Below are experts of layer 3 (counted from 0) of a mixture-of-experts language model. Rows are named router (the router's row for the expert), gate (a neuron's input weights, with its number), up (a neuron's input weights, with its number) and show model dimensions 0-255. Each number is 500 + 25 x the weight over its row's rms, rounded and kept within 0 to 999. Numbers have three digits each.
Before each expert's rows: "comes after" lists some tokens at least twice as common just before its tokens as in all text; "mostly gets" lists some tokens that are sent to it at least half of the time. This comes from a sample of Wikipedia text that the model never trained on. Tokens count by the router's weight.

# expert 122
comes after: " |", "|", ";", ":", "°N", "″N"
mostly gets: " 0", " 3", " 4", " 7", " 1", " 2"
router:470489533464550528485484507444478451548515475534506499526520492494545524485501481491491527500511490492484508466469499513477486516527493525484466485506505501480520507555497473538511493486516506469552511498485529437535503534500502554521487463509522519491539503498517482506453519542471493471483448536523457508491482496477505539495512497495507501475526460514505503525478455522492459498537471448488521516455510503511529492525495516532498467519442530483484519515504516485487479500457443483521509481496496490499475536517515480458518534464475477501462516496493500514498502494485507489514467472464518453521527452497529527534489527541519476550511474498476535476478491516509495471475480478500484485511502491548484487514522533485540534515486504490515529489522518445481468464509446
gate0:505512452482475491536482469453502494470505492499491529457519464485461499485497529499534520469517513468475480501449501494487539488472482486500513484535538511503503536506466484439510517499489507514474483494505534540467486483488499500474488500498499452473526498503503506528485484519499485500496548502457505547528531496490497500500487496514523477532500534439513472504472463504488498468525533494565480466494473492502485496477498490493474476488537518528511487535500486527456541441503532513545526498485494476519474492514527471526482506515478512491498519490431537526494537502512494516493498518497484493487502511512517499528522478527525473494525494486506445536530473489484473486511476501511494478477471530519524480510536554493479500563530541542559506485441500444456481535549535
up0:529472529513535509519438508505514510488505495494517548462458469486520518525508480528503479543510533493495472482454494481509507483528493525465450525512501463514525503472517504514511479494501482504489503521490540495515476455530494524538462500474512483494527489493499543543498464550504479571512534481470507501493472528485465531480522504439489478547469465502477555504494521504510471547525532502479543499475508473543529489480480470552488501492464501506462554433459525525509535493561472472492511502516520448490488462514548500466503491517510472479504502501500517499505517517509476496510506468496511527498497485529531495514489499473519482483517524520476521518512492499518480499466530489505499481482478502552455492512482479535478453542485519460513519488491544511492471493504496

# expert 18
comes after: "3", "4", "7", "6", "0", "5"
mostly gets: "9", "7", "6", "8", "5", "9)"
router:463512472435591558493489488495567497510536441523515512505470510473507493518501468459494508497487476489514489538481514515501524510497528512451502546483522512518529494494501498455496488482505487516492494490473525485540527518491499494506515473491512467549539535478522498512483516483474456517455466550525439491494483493458528467518526500488508474472517516494477531518511459483501487514495493533479490485459490484507477481496502472503523493518511471524470480515498498549502477534463503492532473487525481460491484482466524484482472503461487519471481486473494517512497544513471474545483469494441525479521525502474488522470514508540482485495464494476488479532495505492546490479494510491492507547517499482545497479553534487499543506509470491529530495531495451493453526482487482
gate0:470480518500523455521512499441510509522488474414463484531527571508530476524484477501520460491495511495480489493500506510539479488503518483482466516475505520523492490515476495501482496489496476506497519516528519490486502480521495502551458524491506553506525484487479513521479519540501515519507480453483497480483537521486506486498489543501463458530546480499481517521512449539512519529469502459504492454522515565443489515521535470536499544498483508516519505528502457472539479493534537498504486469472518504449525514455528451482486484519459497504488539499508493477466491479505493539499529505483565513465474475513456500481493505488541459475501533529512500488530450518469497509499514520483470511524505524479524517502498512497489537486471452541482516504487480506503494517468519
up0:503537503533475498526497453483490505522462484531513496504457479479489492505521512502478527473505477539525470490534494485518502551515483494500472463521508473505537469512528478507504515484501533520477515510453493585474517490534524509493492465531550483498494507499451481458514513534528550512466545495483499495517540504482505485506479473486524504519481494547497520519496468520507545503493455463496470475489489503529535525506521515520525517526472510528476512487486552494452496490527457500500453495481486517525529546507469517531493497507494496548484529531426510491518545495500486518488501552560506536484494504481471488509523494498538486517466549518501490512478521520484488500483433480516545495478464522457510441486483529496494516479509521516526487496498511489449506475509497

# expert 58
comes after: " the", " a", " and", " of", " to", " his"
mostly gets: " l", " s", " b", " f", "-b", "-l"
router:478504500449497520478481468475512454537552424507505508503520524460519504519502472499520496477513479469492533506500489516536484518519524520448491497525505486487521484473492493483522510496510498495519541505458503498522523475540469548524521497475553483527503538505541471460444522529476474509516465545471528497500469513482490463520527520521490468477504461513478509515511450508500479550508482493468511520489480464476512466521516519514517477529520472489523487550481535504538517505472445483544470509528475487491472511516488485472532519490467519467445501484523511483538507500489487513431497517462519451515528481510496506528542506498531490492508480512477497511506474438516512479507498481465514518512525472515526560488525489530496524477492491491512502501543466455504532498530495
gate0:508506503501498467479527466508482514547513478520558494543503468445501560505504522529515431546460506513489559478550513483485496487483495537489504496503531502500494532495525486519508511524493525510467517501547503490514513490487493512507553495485484512478452531522526475466488499497509497510493486485516488515550486513506449465421524487479514525477506517537475501482512482442480504520544519449490486475468477469497483513488486490472459489521511509508537512463511534508535536511484515480495497553486485508536477485487484502469525501518499511446504516468494496482501520538528495459472528513460471459505459483513491501494514508463441482510466460540527498506496490457517497496491498488485520499514508512532519499516476458490428537502525488525505518496512524515488494512557502
up0:455500519491493499482535510504504495553500499530497505469508518493517476479480505493509521482500516485530514474501534529531499506512543521526552508570496515549490526496509543519489542495492493482528491503550507465523532437511465502547521500526518508480496546501483477498531502502493498530473491515474542488553537499506509493530527516479469515499503530482516467440524481496484480508525478502554514505545521484531531549497491489446529479443484511494499538520505510504524453516482493505523510505483510513490477512478518468511534474483509468521591520498508500489498506550537526507482518492464494507494511528430481502515499469437490491452454519505486484489502455541507503505495492498512503503491518529507480482488511520463492491491456473483553547504493525519506523465521494

# expert 28
comes after: " S", " F", " s", " C", " /", " f"
mostly gets: " /", "ull", "und", "ond", "ook", "ollow"
router:499478461519539512452496492446524472525511467515482530546497507490568474515511504484524531475502486502514539530540493524525507503535466513488490517531523486506537500534494472492549499514535479473536473489494490529506511492484469541507510491514513512512491503445533499482491494491487457494486488508537519461514449467463511479490521469513501511513525508516499503526478487491509500553495415511512517554505491493514525495521529501550523487497463497488494507544512503503525542519462473470540474474532484525489492455523527515472508515479456488460503460496509502493512545524485443537470490527483508486561522482472513511538531509484497462510522490482503529545474514479514534515517470491472482517530541498504528529508517453511496542526491511546523498532505496465513493487530502
gate0:532476487511496505473518501487468502469514501505507493517481503491479482503467489453482496480494485496505515522486542514535488485457519492478459506514508479480536459512487520509506485502485519449535515516520541470482484513478486548574504477534554431489508545476516484499482501471520517485483488497526494483518465475512487460495530458505491521529506474485517519514525522496525486474540524504531479483515507540505502508567493497463474506493435484464492525483522494520504520503519505487529507527469465557531456459504497451506528527514479487465477521486481515534489471513456527502496511560487499443522540487507492485526468482519511465534526529477512502510534450486512512484467509510518460510525480514473472510501499448506496494523467497502508431546519522495479512546482508
up0:480510496527538512511507492484473503509524480508499464481518548498532512528509526539510494496473479512538508543510484483522499544475538525501462439496464514509538503498532550548475508521496484479495511511488550518512482479487512503508503520496555505488518532508488508491512510519504503568524509537511548511515477452486489503501517518523462531496532526503562503513481507525472509489519557482493498487483477520459477536499505479462478450497534556500521496500509533493506507523494507463493504511543505451489462520511501545488471513539462519439449471496472535536499499502521488438489440496513481489497473497541492506491492490499487550486443531468497463497501488512478525488468444504447502505514512502531506520470488492521509494476482488479502488502510515522558520511534500

# expert 29
comes after: " to", " a", " 0", "1", " the", "0"
mostly gets: " m", " be", " h", ".9", ".5", ".6"
router:485475511453515530493492477484501472524522456540469495506501511497531517521495506449516499486497527524513543504543499539538502490495483516484496494491544528501523465534522484469503522482555493523542526489472493471524485468492471529460464503480500490529506536459524503510440496488499485543474473528511495489493485437425519448516510471453498481501517542489497525532471513476498503520504481497500491533429512492521480484522523512511510448534490516532473490546503507501515521491486454515529508483534460493496478507489479500518507492480456506473483487504499497512536547513460479515461485505518548489516496516509482516569527538527525504474503497468473495493493517504525510436504482505480506517516523490503438509523504504516526520490458523526471522517515483460496542462501484
gate0:515525511479499452497515502509497515466503505477532488446510484488524548514510515483502474525495471514509503527485508509455507498453494506483493501514523515505494477540503483524461530535527496529522511502471451446486497523536519492462517497475485547469488519501468526490490496518463486484455480450487508437528502475511483472483528482477531480519537503428532497513525488451487458560509490514484487503518506529506492514511541559477477534447488478499505496480477491497504488463501520500486506448542483516470501527481483514496511518519531498481472486527510517494482520516506481528461524488526478464502443455475515543487479560518466460485488506478466487476521416483558517506502500505476472493509486508485491505495476503465533519522493527515496500551500505522491493540484497
up0:492531510491507538511507503510465479494490460488512462500535488511523489482533509479509501479528492488493508553505510517479515473494500505504481483480479526521486507526482505461505501487467552493528542491506488465487499461501516459501517512499548465514555486449472557441487490468475484525498492448492540495523542525520525538462505476459494453482472542489459527523490496539487507490446505494483523469505519488496516478456515476520510495529539497523482480460495518465478503536488479482455527480505502512501496478498505521505542539542479492476512519484476503559481510525529485509502488516513486521482510501484502495488466501453486467503548537548506545506477493527495519439512479479488486487443489545518439468496520499509492468445455524509519487485501508475480508511540530

# expert 32
comes after: " w", " W", " f", "W", "w", " work"
mostly gets: "oc", " beh", "ind", "rote", "andid", "ood"
router:494505471488534508455496419498537453542520482516492504519475484496513504514503516497535556512524528483551489519503501498498498513498464511475495501510506513478532508505477474486525514527540464477534487467489510457503500492495461503486536504548539513535548527444564499488490503475472463531477432563534498477506501500452528451488506468502510493483522494527483512509484463489524477507474456485474498516496504496501509473519512484525515505518496471493497535549487519503526522517444478467519498481500504520499520531533521500439466526475471482474474470510484529482527522503461505516452477515495546503537554506484512530511515528521478468493527486484504495494484483481511490496481531516494458537507509471508529521514519507517546526507459529527499512499504503489466485467544481
gate0:527516490549516498485444505531490511538507501476514511484445527517554542529553480518520498494438520458512501493504461522528449489480511514484537484488465495476525572478527476463509530472542492513464526473504530511513495504503518536505494496497475526515520559491508504487473508479534491523488516478442521503455513530510526470456486503474497485512498514485434476460445457482451488502472485557532480508484518499506524466493500539502477529471502468532456524528506522509509482482516489519527493522538512473503483502581533499483506497504507464503480456464511515505493490507482495483507516507493518503510480506478497506487505458463447466517522496559503491495523476465548510489518506490471480485512493527504507538504488519494488480492507515526501504479514487519506511502513460
up0:515493454516521510478493491507487483490458477452499523508534471480496531496502496494545497514498465527529467488471502531502498492477503496502507520480482526522504460517511460470471522496514490533508527477495513511530490446465500475527533486502495526491529507496491511501475534545497451506483478528494534487437498478518502482457490511477489464471503502520512509462486510498474517457545513517504447487493510496522551470450495507509514540501494421518513568501503512478523461533558528491503517498495453510543482517502507508493521501509456507506517476494485478529487452514458530452498555484530523516495517507514444484478476474487495485501503476505453539517495444479509518476547515516513492503465480487501472490475488491472454512508474529473564516496521546463481490494521521

# expert 107
comes after: " =", "\n", " Sup", "ak", " ord", "g"
mostly gets: "u", "er", "ere", "er,", "era", "ery"
router:480500517470538494463487481448503461504527471528457482502519508501536497517530512488484514485505524513520496512521497531527514521496545553510493488552493496518507500471444480481530517533544480537524504496499500529502556500472461524529556509504507501515526516486503492497480479498511513526468478531453480466500504473480539491501523508531519491493499486524527539514437489477497503503504469468516528511475478475520452473509513522519540497537511504502490461495475500526519483512462449522534495497505474516463498492507543544516490488482499545480507502521500485483506507515459511503499503509488543476518500480474496495496463509479504440568483508504498524520497587486517518474488520490510482536554530496490524553492552486502516532508468510514541545563499509503496534514510461
gate0:529484458464450572476473525525499464471514491493507532495543495446516509529495507512507469484533469478485507509482438516481506485507510522507548551508494485463505542552529535535559513515488490524517460493475502515510496509504524474472492465465559538498485450482475526514436451486523504514481479502488503472481488492515506499465501505468482524476506511512516451508478469486513501453527462478526492516521486523485469446520482541540530487535503504465517537506491503484529497502505497506476513450527516505455520480512500506492506465498475481487505498532501489485505477527488490513467490457516532534503482502482504481441448515529542535534489519546487493495480500500496515511434482506537533496511479480509507531465530513506506464512500463507517503499504499494517487521501496
up0:519556447501464524499469524518488495475544525438540486499531499415487517515532480486491475507478497485537502471541503554483508468497526501468514478483524493502489530537466519517517531541559541495535514487491488511504477513516495518482497519517473554478518506504545546499515474503515501490519467506497514486515457497472482492484500502491520455489519485473493470564508506489489547472487498486447502480448482515545433482504518466481530512507506478502521463470495481458500523502500510512518508513521498498488499459516498494521504496510517490516483501503472492512499507556498473555531483495496493505501493486516460535456529503508505472491508515476500523489490488498485528486537497513523477551485519508498505547465486553501461504523468484524494493467481502500473451564465493

# expert 63
comes after: "\n", " \"", "==", "N", "===", "A"
mostly gets: "C", "S", "A", "E", "R", "D"
router:473482504465520511459493484481523424507515481542489485503466537495535488490510489465504546512473489506490487515496505488546502555546509544475503543482487513530524522510486447495554490514519503524511500544490525502507513512547463592481475499519530508490531491487529483511482495514465464472506490550539495488503443477458528482494524498525520486481506511526530529458498499502473505501502448497495496506450532494497540485538495477493535527537479499519486519506467501522574519530494508509522491488551471533481450501523526511455474517481488523495462470509508490520520503494465481522494478540484522469528518455488517527512526498496505504549491532514468511509501525476525497480524532494513498526513499513497520471527508506530475491483484522568497521500506503495503520465500488
gate0:478510541485529512485493489531429516505516479496551526469503553439539487456486479555485494514481515528447454551457487524526487551479502521512538498454511516498500500496489483501516528477478474509497537554475474530505482502511480459504481503508483493501525516510541525486474556509508441485511455509511519481490497514504510468477513531494464476507470502541489518523509523469498497515493515490526508510536534492525471450501526508518477480491512479502505513507486538447513492489479503449480529509477535476517505471454485538523521439529501507491496513505556488510552490540477496500505482498525496479475493504513510497533527511468457496485491480466501545519525502462485523526500477500506522491455501495479484498505458467478489504480499510553539470490523524457500510481482487
up0:488502518508482547508483468494490516495524500517485497481522483464498530466496507506516493525524510468500492534501474505488537522511459517467499461482485528491535491510477527542495467497475486493478508467492486513487471511509512476468499543482481484549493490557516522474495439500480530507490522460494504466532503530528488498477505539543500523527454470531422516554558477474489475481538491501518490454506497516505546525484493514542506473494511520533493495532481514466475487472504465495455521504509494499497449529484492497522549493524502505533502514479504490567541524489489485480486471529475520504505474501479460522485503507501513497462490522477492546445476466478465481463498492535541530464530545486515487485519475542493491542525507530502507525481521524460472468533459508

# expert 64
comes after: " the", "-", " |", "==", ":", " of"
mostly gets: " N", " n", " O", " Y", " e", " National"
router:484498503475521511471514463486518439540504439507479541538527504481538530511521498484513547493475505509502523529506553533499486536511482535502454521508515503504507518514440482422503514511514475490575510484489541515546490464563503505489532484478524465529520506484502499547484524507445473468475499518534449466513531481499498492505512494492497502478492554478520531527448457482485486529514473473475536518482509485508469469505520462506535491507452499515484499517473529486529508531455457532521506473528464499497490492499507485485503527494468492465487508492520509502506534504495510504498513485469505468521518506483463505504505499516535468521465491484459526493464505503529499515491535504462546512514494476484498538531511514522512544485483498512563523498490517471477524498507506
gate0:492526525520515491544487437497516515544508466518551488454494502457516516475524504509456517504499499448473496526485491470477462511492516477455498487505520491504483514487519486493521554478523490494469536478474516501496488501458489486521531468489497550514509519542508467489489513481477519476509488528442467525486474518472529521529501495492477530487492526499500473526537496500485480459512522524488497453469486538496482508464565492493479528483464467510511506476492467534485481480523525524478477540517464483496521520519503493461507478492515509501526479543483452488500520492525540529468459498527507497522467464541485499499517525495482489501445489508474548515500461536502498536524534480452546505490520489483499485527525525516457492474491513476560477534484552505486531444509482
up0:481454508469473546482528503526489499506531504512529481478500451458448506551530479504531508514512514503495487462559495458481536499513453486507502494500457518522481540487508470502490511468495455498537505527483482507511519499520468518456505499504446515494515503500483469461539460499519471516493472521522500497485526453518469501539503535498525536463515477504523496497489555546467532463477476502456538491467478498497515450509487509502485453480499494483465538489486481478490512511478493501472479501475523514518518522484489530487485520489511540544476505458504468518501506456497527506418490501478482500515538520494511515496546519536462472524487519504472491497488514528499517514441500511544502473485472480455516489468473511486511504492524524535500445505462504506539471536494475

# expert 108
comes after: " a", " and", " the", " to", " was", "ing"
mostly gets: " d", " re", " st", " r", " sp", " sc"
router:474494489463502497453498453497511421525537450528505537491497523498507534533520457497521549489519494536494465527507492533520503523491472508480501501538515505512508477504456482492535490479529479468513501513486518495527509537522494538531476475521532516550512510493518459477498522507499516508452474521514477496487483444464543483496560540498517448492485481473474520518479499500502481551483481505466550530473482496480519485520471484492517480504497501488483537492491503510535499499461489513535494488494454463501473477501505515458503539473469497482490478494488508476515531514476472506472482488499527490548501530495485555514491549506497479538464481481496556480492527464527519435502495486457488516514511475570518478482492501493504526471472510558504516519512497490473528474510481
gate0:496484532505547511487509503459494497471523487483503478540456520484493472513527483520544497524487521524506522489482478474494557493480474469451471493528521482508494494494516519513534518485510519500545513512478493525501547512462466524468486468519518470548462471515475523492506500555515505520498496466520485509453508494502461482518558497502527452534524510494469525503484522520521491533503472479490541555502494537524477462523520500517510457485527441470572513513517488535496503523458507523487491486523531518506524527500482447501468484518520525470504493508507517476502488494467471495519497510497470468552509454495506509505468564502438495461546507486494533491552510544497506488511513505519478526496503493498454511490506493498524517495507470433516522527500529485510504446496506
up0:522528474490498545505483524494482476476489433486515505462469560485531508493527488474492502518507503471481483496496525485494518530483452479519496533516483545542464489510523498491529483521534506480504490492471501509501530480481492468494510424457507520503538482508474542469490522526500493528492509475505538484490495487468510428493511522451508484493520488529501481520475506498477489485475450492508472536483483513501495486468520499526509481464480416527495552569493530478499502471484487492519485472510508453496497497493541469496510500553521502545495528531500543503476439495476458504503478509524505519527478464454479501514540500508450493540518532510548508505523472514504489471490518502507518496502469468516501506553492475451502502538548466507504482486491483496532514496505508

# expert 19
comes after: " of", " the", " and", " with", " a", " for"
mostly gets: " his", " its", " her", " other", " their", " him"
router:478470491493533488460481485499538462579543488532497516515501498482552523503537505497519523498508517473528500513513499573533534573515473508509496535484525523502506506503486473456512523527529482478545499514496491517513502480488499499532550502504515504476482532511518455528480498478477473506484467540491480485480496445466518459494541483493512433443488489513514558501498492484489483536508493483497485524494518476514527461509510500503492505499461522496494510555498546511515513491490459491550494498503491517479485519492499490509476515492462524462481478528530515507543527519498509519503491472509523474539539485493455485518553524519552502463498476490527526495461544451522533536553513496493515501540497492506487495540520499544531503512466492533514521498484486504502489509537500
gate0:523495503494477500498479499514472478464494481524508488467507499482503549502530525462450469542535460501507504515498531477494470548483501484493517515491491487488486497485477536504500415559529487471507515519498520468542490491487488490494515504536532479502408495523543481482482484501473533485471494496496475482544476516509495487506515479489491461512457512493535516459493458486536495496504487482461501505510519491507497505513523454491536518493479481533511529497496554486481512530496478530526507533518520508483520463455503535499533523471527508470532500533531475520494469485519482458493530490466531533501495530501522517496531513513468488511503508510514509511469471513504472535489515526487481533502470424506518466490464513498448471485494512510473518491527446525508503405498477
up0:431530533457462516450496540529497534472489488494506546496501519498487467495489466482519485518493474534507486502477482558512482461472477518539494474460484484466531504498491519506479497496480494518526507488528449494534495462531493518575541505509495503481508483494487501524513472480484540487472529451506486487551527479527499492476492535502513529478467513489494521531553512541509490526484451502489506526500496506463447499521497483520473481458500502502491519534474478502528449503459492500542514489505506502473512473512518486546497509496493511478510514489494509517457508502506515484499519554509498481485548510522517499554498502506492532510498545518465493467524458489529458441521507498494502493545537472487520466467456494509521555530537504498476470492529534482472545509506509

# expert 106
comes after: " in", "|", ",", "In", " In", " |"
mostly gets: " 199", " 197", " 196", " 198", " January", " 201"
router:489488519522514493465504491456532466547496462515467515525527524487509521491518476507495497502502487481508511493561504503473477514517504507490445517528522522512527484511520492467483505518491425497528518522499516455504515532548495506524504499489522536508515473490540494509515534483446498495472473508469515435502507452504509443502567501505504497472487546528595537542478466516460486537469414473488548518488481471517473498525481534529506511531527440509497510516488517504518521480500536481519507503500485475494490507515504497513517504485478540503476469523513494499534481512458476569494507501482499471496495498497481470527504492505522484505535491469466533490486509505537496476507482513499503501519530457473475474492484518487537515510522550477494500500487506490456528490515491
gate0:449505477503514460500466514504532476513495530490556512487474502499519497455490528520488490494505501557496509521477489455500484474505486506475487508511430495494469498506491526522520494503506506494552540438492539491494493528484523472490527487521474487480487496487544539459519469514511526512535531497493516500469515500461504467515487499496504492459494503518568472451468443504489514552477471515479501551534469502527522539516513470559514508487456488495453486490468538496509502477497458539518477464529505523508542493545495508508498492541471487510502531474520450483528464525439450516519549474508517503476518497512478501486495486485496519530494509475518496505491518485559483524470514548489501481509488518489504499512474464471512502509542477451521508515487527507492494537507480
up0:502492475526514466512512497458457488543517538505474529518465472514489480488492512503511493524455500518498492492462507483518495517508503511494511453505494494512468487519502444525516486484532498513526492504486450491529518477479559509524481473458530530503493505473544533498495502482482475513502540494517504447472458478535498486528501488494521498509505517505480500503508481513513494501507524497513500493500522514484498505477442481489462491496561526460538520527470488521478475505461518489457436518516502542462494432469491525489478428531514504501565500478507530519521516486534543534448481513510495513501511529483499490511472520475483486470523512505516483533477533495540495534481503501461534490513495529516515500525508508478488487511413467483517536537521508505453471488566517

# expert 6
comes after: " is", " as", " was", " with", " in", "ed"
mostly gets: " a", " an", " as", " one", " such", " another"
router:507464513486520495439533487474516492518562434536507538501482524478560491505506497458519494493490506482503522507506496515501518516472491529501480497552488519506537507504498465459493518496507465470535534494469489539515498486484523509476492490517515482519494521512491498478450498524471480494488485504459483483499488472511526509518503486488523480517498493493506516481482484476470511563499474483494491513483496487484481493513506489527537515526488507489508442564496496503488465500501438498527498485513471488485522499473558495455501505471506509489451477473533516505519561512467476501500502522522494469490531535501486499503553504504567441510483491479473490538486524475511478465500517503458463508524550474554564471539509490532515551503465532542505523537501521494476551512514483
gate0:499483495476542495475484478503546463483497454481487523472513484495490507514510485503492495480507503471472463528505518476526496473492502529491540491505504522530502528491458513501484477483521476492518551504489498493516485520480496503500497512517480508542465486457446462526455493505506486470474543497511499509466449479497502503489535501528449521474538494459470523536489525483528481528464515479518489516464483554517496511438533536472497518460557471503520479514523437513499503472453518559470531457519516522472494494515482494508530536539461476500507550540545482479500478527500526487529515500525469460488493473515450516518489477492468498507520506508487545450502455482521502476508464510515500526501464516525479506543484518525488516514472528496463484527549513503497472543492487
up0:488521511536504523470488489495484464481470487456482512500535507469421494495509432497506522509479496510471456488528496500515493506518524511531515518516545528495545452477506496510490480509501533508538511500510537488535474491472523518465548492439481497474553507505505526543466521467489485504505502485502524504537513485453500481509516495484465464480532495523570474485492514527508477463536487550496506484468432523486480521486502536530514513489526477472533515510496480521493566513506534500545462492506477487534511485546519473515500488486527528495455505513494510487467498455486474480483518476450508535548519495520511466509526469507533467499495468509416493502471489524502478463495508515500467504518520513501492499521482531503506511490530475505497496485533494505519529529523483

# expert 45
comes after: "ed", ",", " along", "ing", "ated", "s"
mostly gets: " at", " with", " under", " while", " where", " before"
router:480507497491524495493431472495537485552555466526435536521531503485564521532513505471507513455534498464516478481534510515508504472522485521468504486495494478497507507530465495466536512537513516461545555515472543483530514505533506552523494505506512479548519499480505492479502477457474464523501495510469490469477457484502529513500540485500507512453541474523553507522478486470463479517531466504505541532462485439494503472511544450497498461512499491495495508540494528533510469548489476516508490505491504503488493515523530488526485540500514511468463490480527497542514517524477484515496507492483536492535516471506525527552512492485498449488492488509481494545496521458519496537490479491476487506513519484503499506513519498521534511498462480476515508559520513483484513494526503
gate0:488511512523519514483528509538467514478527493482484489432507505530488528476501496499529508440512517502528474508479482511436502495497495486522499504554477533533537484510452460494503504513478516461521466471469540517500484503474501484531517481479525540494477515489463456512481470500500521506514505511491528484474502516518480498503538441492500483459505513490509496481517474509459522505468509521531505503521482472540493448510479503526503487525495516505500530524473559486490457523520498512479526518492489496473518483525498516459466470552497477509517508545511493488514522496481493518491500527513493429490460501487471510466509563529496479478499499496537466492488469494479503559503573494515482464525487490469491479500530502545532568493456510436519462506515500463496547513510503
up0:504512468515528514499509487537536478495471464530528553491508438497516512485538501469523509493533499497474508502515440491550457477517493525514533497540450501539489528500506500504514446493533517510493466467527518510448528517485562494458502495477489495509497538464466490492526491484462539512496512503523508490469541528506503492509526500527521532527523504519524512518501505542542465518543501446503522478484524521485501517465508501505469507475525532501539573478474504505480502513503514501544493516525525482510485505528489487493466494525494488505475523510476469483463530464512520466488492507510537507505499539510520469493456517500518526475523521477534469498488556467430485485466499518494522498522510510492512509477482537446485475560511475481514517503474485461550498514502471

# expert 60
comes after: "\n", " \"", "-", " dra", " K", "/"
mostly gets: " K", "w", "K", " k", " King", " Sw"
router:483485522492514522463494470491588453506505479514494560514514526496521534517495526492527531530534526495521516512537502514522496485564522525455515522536534528548518497509498499492494512508526480525530542481471522532521525490532497515467493499505507469495500505463525493533445513457494474516509466509536483489490505511485496477485565458502486484453526525496512521523537466492508459517496461486511528513495470490475516473514516512520529459515496489500486520580484523517554530499486446512524486511526464483472487487523537482505462513496486507456495480499523522478534513526480486508489480485516514509500514511502505504493492539505507482493468497496449558477475525456544509506528502494455489515513540468513477500525517489521520521477427491535479504502533513507472498482512513
gate0:468481520507506527490493498483452508464506512483524530533444472550478475502476507527467528499452525500497511480489525504505502502522502504525493528502552500476492494544466498476530466497514469510497480499494477481501496499505484508515489530472502529472529505503576489549481472538457522487499494490503478489466488506490488484520527468517506521499499498499513476498464463519528506477502490454468542502497498486470477540469475540528498514507529472511510488452509494439502523500484491550459515517507545490489475520505442461498453462511507476502489485528534485474520493511484544505465461507489505484482492549497514463546466504511521525473520499492488532480484521470464534538481540465481515537478501528549506490494466484575542502477499490471535521489509511540491446525533489
up0:483566516524516506477458475511517485499490502472466491500487523471474548494485492557515465492485562430514484522508497475463515535477486482537537527468530495496515495512473469491495480484520488492529520520465497498486479527515508517521502488487489485505521513494513450556529476480488500512480466517486509515504505505545472522516511475536488495520515481485507485477534523455512521473492512476508507485501444495544478520448470448531545489567500531524504499454525494513557492519534496518492483529516519501498515509522481538489452517494505483573539491529535484512546490489489501466517499459526456513487507459507502505471474543496542501508479522478474524456533479510484458503499511511537503517470515505487531487514545483526483520539497505512506522507520510528542501478516482

# expert 121
comes after: " M", " K", " Ch", "m", " I", " B"
mostly gets: "inn", " make", "inning", "ann", "att", "arg"
router:506494512514517539495486473448531468522515501517480484534500494482558532524523513483510480532502502483506531535523512496528498492522490530478522495519548531481541493503508476484545546513541478511566506507484530510492505522521511475509488517509512511482501536468510455518471469491476470509456469546483485473485505468481555459471543460480503481505497488489490561527498478500486484515505450479477500538504485477505485481533527475498523499520468505524485491548509529498530490509447462456530480492487503515504514492531506501472507527465459526474502477516495489504516526518501514533486484484462549505508572490487495522535507521548490476495526457445486520510479501475517548485486467492417453541507530489505496481512499480495547509504483505498480494510487514463494529480528512
gate0:495502488458462513440496491432516528488507506506479459534518485485538479513483528494513541497502511472492477516488505493506489482478534505479480493508504502499512469529501479534507508496532510506521511518472500530497495494462530502506445521550492495497519483473453471546526481487485495471480514562437504497440523481552498503513487451472524478502465465485524514521520527537476532538518518468479523476502467460521504491501480468462534505491533495479495480486488505490501488522491492503474509478461468495516478496444451493485508518479462514502514470457466505431495522499491489538475459496501514525499475469511495520495458506553488514509501440495489540544516525501499496523527484511496498514472525541512493485539512454496503521499533554464440479535496503480514484483522508
up0:525485480463537484470564500539509503522523522527489479507518510480485508493455520466535464507476479486483507486504503496464510550466529524496461461465487517502539485483493514498480503513480510479429469495526458528516494494437483505481491474513462522510461497503531507489532510486524551515514490484522482521502532466501480535546443488508498485543481529523487507502504502549471498521513527532523466495486485495483489488468513489459515530520493468511458467485485501507467504508480517486555481521503538482498487447507492530486511536495494456496499525534527472508497499515512434519528546500522529477515486501434506512461494501477491509562509513540512506513495442473472481498521499523509507552464526504512480509495497539503487509525527529504522508475517490504440539501513482